Experts of a small language model.
Size: 12 layers, width 160, 29.2M parameters.
Experts: 256 experts in each of 6 layers, 32 SwiGLU neurons an expert, 8 picks a token, a sigmoid router, a shared expert of 64 neurons.
Training: a variant of Adam for the experts, 717M tokens, 5238 steps.
Below are experts of layer 3 (counted from 0) of a mixture-of-experts language model. Rows are named router (the router's row for the expert), gate (a neuron's input weights, with its number), up (a neuron's input weights, with its number) and show model dimensions 0-159. Each number is 128 + 32 x the weight over its row's rms, rounded and kept within 0 to 255.
Before each expert's rows: a language model's description of what the expert responds to; "mostly gets" lists some tokens that are sent to it at least half of the time. This comes from a sample of Wikipedia text that the model never trained on.

# expert 7
It responds to: Leading digits of numbers. First digit of a multi-digit number in text or tables, as in 9000, 99th, 25 August, 41.
mostly gets: " Multi", " drive", " engine", " One", "}", "core"
router [ 89 134 121  69 152 134 127 107 160 171 145 140  74 144 180 119 185 115 129 124  47 116 109 160 191 131 101 124 128 122 117 168 101 145  80 145 148 147  68 100 139 114 148 118 121 176  60  61 122 178 106 160 184  97 110 152  81 164  79 147 121 127 145 155  97 161 109 111  95 149 136 152 126 129 164 137 102  91 119 138 136 148 105 145 124  61 172 130 137 114 168  76 134 105 202  43 141  64 198 122 129 143 120  90 138 138 118 128 107 162  89 123 135  93 141 146 110 101 172 142 125 133  90  87 125  80 118  86 100 163 123 119 174 163 131 123 129 160 152 162  92 114 147 230 117 144 115 183  80 128 138 171 116  95 107 139 140 152 131 158]
gate0 [149  87 130 153 204 142 125 144 151 118 169 142 159 110  91 162 112 170 149 153 240 170 117 142 118  97 150 121 145 156  82 112 188 129 124  89 160 126 133 173 156 161 137  50 138 161 191 117 157  61 100  81 153 131  97 148 132 131 122 166 156 120 122 175 133 116  86 141  72 110 174 107  71 125  74 107 127  88 157 127 134 124 109 128 135  89 130 103 136  69  63  80 161 151 184 100 122 172  79 138 147  79 200 145 167 121 124  89 140 140 111  99 106 124 143 135 172 163  95 148 139 109 192  65  93 108 140 148  89 119 131 139 167 121 152 126 138 117 143 163 157 150  92  98 134 117 142 147 152  92 133  81 126  81 135 142 149 183 152 122]
up0 [113  99 112 106 153 150  82 208 176 130 126 123 136 107 131 120 151 120 137 125 143 157 175 145 101  73 235  63 150 150 168 111 176 149 137  88 143 115 160 161 119  99 134 158 140  97 210 150 140  75 137 123 167 163 126 143 148  84  60 190 111  99 132 121 152 116 162 138 190  77 148 193  81 146 104 115 170 120  93  68 152 137 101 141 113  67 167 114 115  93 164 124 185 152 124 117 113 145 181  88 139  89 168 111 162 120 126 125 154 157 165  98 131 108 134 108 161 122 142 145 132  85 108  94 132 120 182 193 108 140 166 151 182 119 136 106 139 132 141 207 145 132 124 122 149 147 113  96 113 136 142 122 132  76 105  77 129 165 167 122]

# expert 39
It responds to: Name endings and quotes. Final pieces of foreign names and Latin terms, such as Ljubljana, Andreas, Maynila, -ensis, plus closing quotation marks after titles.
mostly gets: " Russian", "\"", " Ana", " Latin", " Ohio", "ensis"
router [121 120 111  55 144 112 216 106 190 120  97 154 103 159 131 137 186 177 142 119 137 160 107 149 145 134 157 201 103 165 101 136 129 164 123  71 174 117 101 130 142 123 117 134 151 129 134  74 153 134  79 101 112  96  90 144 102 201 108 147 144  23 163 120 133 200  88 143 217 100 129 102 108 166 145 161 140 139  98 151 141  91 109 144 155 116 136 139 134 135 139  96  86  91 178  98  84 117 160 107 128 110 125 134 120 150  72  84 100 136  89  83 112 126 142 157 112 158 171  73 110 162 123 131 163  78 147  68  73 129 124 111 125 166 119 104 138 165  94  77  89 141 118 132 101  96 133 140 166 107  77 116  68 131 125 159 141 105 121 133]
gate0 [ 88 156 145  18 149 111 130 118  76 125 147 104 118 105 188 102 207 178 108 101  70 180 131 144 168 104 161  81 120  92  81 169 108 101 121 153 111 123  93  94 124 156 126 138 134 166 173  75 123 168 111 166 141  95 151 167 128 160 109  41  98 119 126  85 121 108 152 103 136  87 151 155 138  75 137  81 139 135 102 112 112 148 110 122  68 102 155 149 110 138 187  61 167 146 148  63 127  61 151  97 175  79  96 132 138 144 157 105 102 118  79 126 139  71  96 118  96  93 186 131 141 141  88 125 114  89 167 135  98 104 185  92 150  95 132 103 127 132 157 163 108 136 135 151 126 153 125 144  80 100 140 109 159 144 136 101 145 118 112 126]
up0 [170 133  95 184  99 140  86 187 208  91 153 170  73  93  78 155  79 104 128 153 120 107 130 114 159 180  81 119 105 138 142 160 101 113 150 170 163 150 118 115 177 120 161 148 112 157  90 179 156 119  91 111 145 139 125  97  90 112 136 253 101 155 198 167 101 126  77 151  60 132 145 168 109 161 139 163  85  80 157  93 122 118 169  93 144 159  68 153 131  87  42 140 130  94 160 125 133 145  97 147  85 163 127  92 123 145 138 112 140 144 149  84 109 155 124 165 157 157 156 134 185 118 132 106 122 123 104  82 152 148 100 107 174 123 128 169 113 110 129 121 125 133 157 134 103 129 202 132 121 161 141 141 136 119 119 172 113 159 118 127]

# expert 43
It responds to: Verbs and noun stems. Verbs after subjects or to, such as joined, took, cause, with ed and ing endings, and noun-initial pieces like ban, id, lift.
mostly gets: " both", " all", " support", " back", " took", " joined"
router [ 92 149 108  61 132 108 164 146 146 159 139 148 132 126 149 129 158 126 219 139 144 124 147 128 167  89 134 162 132 139 160 203 130 119  89 126 151 132 106  97 127  98 173  80 122 166  67  45 154 120  82 173 166 100 114  96 156 176  89  96 142 110 146 102 105 165 101 129 159 141 130 177  80 131 105 124  92 102 157 125 114 105 154  82 110 137 133 174 152 134 165 158 137 137 142  89 133 126 160 116  89  82 152 104 174 165 122  97 128 187  71  76  86 111 133 137 146 125 155 133 120 163  93  53  87 125  96 121 108 144 115 118 139 191 146 147  84 154 135  81  82 152 144 167 130 176  73 214  84  71  94 123 120  78  89 128 143 110 138 117]
gate0 [123 110 100 116  74 201 104 197 155 131 116 145  51 136 121 121 116 169 169 197 124 121 135 104 138 134 154 142 136 100 117 143 120 121 152 129 112 146 114  36  81 101 156  92 128 155  95 126 191 156 121 114 195  90 107 118 141 170 104 140 128 143 140 167 111 108 116  89 154 170 170 170  64 144  62 111 122  96  91 106 142 137  94 168  81 144 185 155  98 162 150 166 155 123 125 141 151  68 181 152 141 123 146 109 126 155 115  89 138 195 117  92 133  90 177 113 126 147 111 190 156 110 115 124 101 135 114 120 137 113 119 132 197 151 137 112  72 163 145 135  89 139 141 170 130 184 135 191 141  84 169 114  72 130  51 122 111 139 142 149]
up0 [107 118 139  99 148  80 101  95 111 140 127 108 119 110  90 154 207 115 115  95 115 119  86 111 110  95 113 108 112  76 103  98  88 142 179 166  83 139 146 157 162 156 131 156  40 154 183 122  86 112 129 142 127 172 112 128  94  89 192 100  43 120  93 127 149 150 182 177 115 118 104 131 209 109 153 137 134  95 148 129 128 137 143  93 162 116  87 122 197  78 130 102 121 128 118 100 150 130 118 120 148  82 115 137 115 129 110 197 197  75 142 166  78 173  73 134 104 152 156  97 136 132 125 116 170  87 172  80 117 161 128 120 186  62 125 121 114 128 110 149 188 117 143  99 174  75 107 113  84 123 151  77 143 114 152 140 111  94 109 126]

# expert 63
It responds to: Infobox field labels. Infobox and section labels such as Born, Died, Total, Career, Origin, Education, Source, often followed by a colon or ==.
mostly gets: " Total", " Born", " Date", "Career", "Early", " Music"
router [186 167  75  83 104 120 138  77 126 122 118 166 139 129 129 130 201 113 208  82 133 122  94 130 109 136 104 140 108 126 108 155 108 107  74 112 137 132  57 108 154 126 216 139 158 151 115 100 120 138 162 160 123 122  91  91 116 180 110 164 124 129 172 163  79 166 122 136 122 107 178 128 131 168 113 143 149 131 131 137 175 108 100 127  78  67 137 123 135 144 146  86 124  90 184  82 122  88 106 112  71 100 144 119 116 126 146 138 102 168  86  98 111 129 129 161  85 146 159 167 112 170  57 108 166  83 102  48 109 149 159 152 111 164 171 115  93 119  84 138 105 140 149 235  78 148 153  97 120  89 108 106 104 121 138 142 183 144 138 135]
gate2 [ 86 174  91 104  88 126 149 180 131 108 112 189 101 163 116 117 172 121 158  97 151 110 169 122 134 123 189  65 141 103  85 125 125 117 136 128  88 114 165 121 106 166 153 154 108 203 135 131 170 110 124 176 186 116 113  73 140 187 145 120 101 157 183 138 112 134 151 137 116  60 154 174  91 103 120 130 104 145 140 148 165 159 150  89  73 121 157 161 102 169 189 110 213  97 129 146 126 156 163 149 100  37 140 127 165 133 108  91 123 137 133 142  88 110 140 190 125 147 210 115 100 117 129 103 162 174 113 157 187 128 146 105 115 127 100 118  76 181  99 145 138 172 147 150 121 176 133 113 103 100 118 135 156 110 166  76 113 146 146 170]
up2 [142 144 123 114  98 119 111 139 175 121 123  57 158 187 170 133  70  67 144 158 108 126 162 164  62 139  67 130 134 158 106 110 142 115  73  57  86 118 107 196 124 146 163 187 126 136 122 144 106 114 184 193 177  50 117 101 162 100 158 137 161 139 137 120  74  97 146 112 160 176 110 147 116 114 149 139 194 147  45 133 140 149  89 144 110  59 121 136 141 101 182 119 160 108 148 115 162 138 121 134  74 130 112 134 147  55 170 107 142 132 159 129 134 201 171 165 163 129 128 134 112  86 108 140 176 136 130 149 104 140 104 147  86 152 154  79 120 169 123 164  99 135 152  97 126 192 117 123 139 138 128 167 102 137 155 105 125 132 150 105]

# expert 12
It responds to: Mid-word fragments. Word-internal pieces inside names and ordinary words, e.g. ri in Torri, press in Cypress/Depression, re in sincerely, lin in Mullin.
mostly gets: "light", " bond", " contain", "water", " avoid", " address"
router [133 178 130  63 177 101 160 124 136 120  98 209 116 147 151 120 154  55 185 138  96  91 105 110 139  82 100  99  89 133 122 135 150 161 136 123 108 144 117  95 173  45 190 152 148 121 103  84  75 206  67 109 128 124   0 112 105 114 123 176 155 125 137 139 129 164  65 130 152 100 121 114 122 109 128 179 119 134 166  94 132 105 132 129 177 138  86 178 181 104 137  67 124  99 123 128 115 116 162  72 106 162 146 109 148 111  86 119  92 153 126  91 134 136 146 148 123 133 112 108 135 135 124 156 147 101 108 136 108 122 198 124 129 172 118 127 127 141 130 138 115 153 105 141 111 163 136 127 111 128  59 176 120 118  99 124 204 134 175 131]
gate2 [ 90 119 163 120  51 189  51 106 110 153 118 132 109 157  98 161 141  58  99 136 135 170 143 154 132 152 139 139 142 112 116 117  98 128 132 151 146 142 146  72 160 155 192  74 107 146 163 116 140 163 154 107 143 133  80 120 119 151  87  83  92 137  94 139 118 162  89  82  86 128 133 177  90 150 122  80  67 119 176  79 115 104  95  95 161 117 181 118 150 160 165 149 106 131 132 128  98 107 143  95 100 125  99 101 190 120 127 115 153 160  96  74 130 172 196 133 128 121 111 151 180 100 150 139  93 155 130 175 136 131 129 162  71 140 141 121 126  87 205 200 122 193 151 136 116 137 130 101  72 165 142 159 135  82 190 136  76 119 155 109]
up2 [ 94 142 134 105 120 167 103 122 108 119  91 174  98 115 135 100 123  72 107 134 132 183 161 192 124 199 146 165 148 124 159 151  97  98 122 154 180 165 155  47 179 118 168 103 111 107 128  70 131 151 132 116 164 135  93 127 173 132 134  90 126 123 124 106 147 202 134 103 168 148 125 151 103 190 145 140  70 126  86 123 105  91 110 142 139 101  89 158 110 124 182 114 109 115 104 120 103  76 156 129  95 135  84 157 196 124 141  82 159 213  86  74  91 183 166  92  86 160 117 190 103 145 158 149  98 118 106 120 107 137 163  57 128 160 162  89 133 139 184 113 133 117 150 140 114 153 105 122  78 113 136 104 117 130 182 119  78  81 148 141]

# expert 33
It responds to: Vowel-final name endings. Word-final syllables ending in a or o in foreign names and words, such as sura, Azura, lalapan, Dinamo, zucchini.
mostly gets: "ina", "za", "ura", "ya", "illa", "iya"
router [133  88  94  32 133 125 136  56 163 122 100 187 108 159 111 121 188 119 133 130 125 156 118 130 160 117 146 200  98 156 107 138 140 150 101 162 144 139 132 157 101  85 144 150 126 115 114  64 145 146  92  82  99 141  97 119  53 140 110 192 126  82 101 134 131 228 110 161 168 115 121 114 124 121 201 197  88 109 131 111 153 126 130 153 114 115 120 148 176 151 126  94 144  85 130 140 121  53 218 101  91 111 132 132  92 144  82 131  72 128  71 120 116 170 147 169  94 140 153  96 113 154 109 144 160  99 173  99 104 101 132 102 164 131 149 111 148 121 151 143  98 151 168 152  69 137 121 118 146  83 106 140 147 139  96 171 173 149 115 149]
gate0 [149 151 158 168 111 153 127  48  94 156  74  80 128 124 151 189 139  78 217 118 113 133 134  86 115 128 143 109 107 131 157 111 149 140  77 122 134 131  94 112 174 175  98 149 109 125 134 129 166 163  78 115 156 183  99  73 117 116  86 139 220 125 125 143 161 126 151 101 147 125 179 128 189 105  95 120  70 138 194  97  90 143 183 164 157 107 126  73 111 128  82 130 115 202 167  67 175 164 126 108  95 105 142  95 102 170 120 114 115 120 164 119 145  91 133  97 139 166 147 146 108 157 103 134  98 169 107 141 160 164 125 109  62 113 112  60 156 145 100 116 113 155 156 100 140  82 180 184 120 125  86 130 135 141 134  98 127 133 134 125]
up0 [113 119 163 147 173 146  96 123 155 123  52 136 143 106 119 175 122  93 165 126 110 159 184 132 110 124 207  97 101 137 158 137 127 150 124  67 142 103  87 125 132 165  75 173  87 122 128 165 136 106 161 142 134 212  99 142 144  87 151 153 178 210 135 132 123 181 137  69 118 144 140 122 174 159 128 167 127 171 159 109  88 172 131 114 139 138 134  44  99 127 145 143 196 126 121 117 144 132  87 114  86 163 133  92  96 145 111 162  89 116 164 145 120 114 144 148 174 120 178 117 143 141 127 181 113 196 124 105 133 102 185  98 109  81 128 120 149 151 170 150 186 147 185 141  86 189  98 101 141  98 115  91 120 115 132  62 173 154 150 150]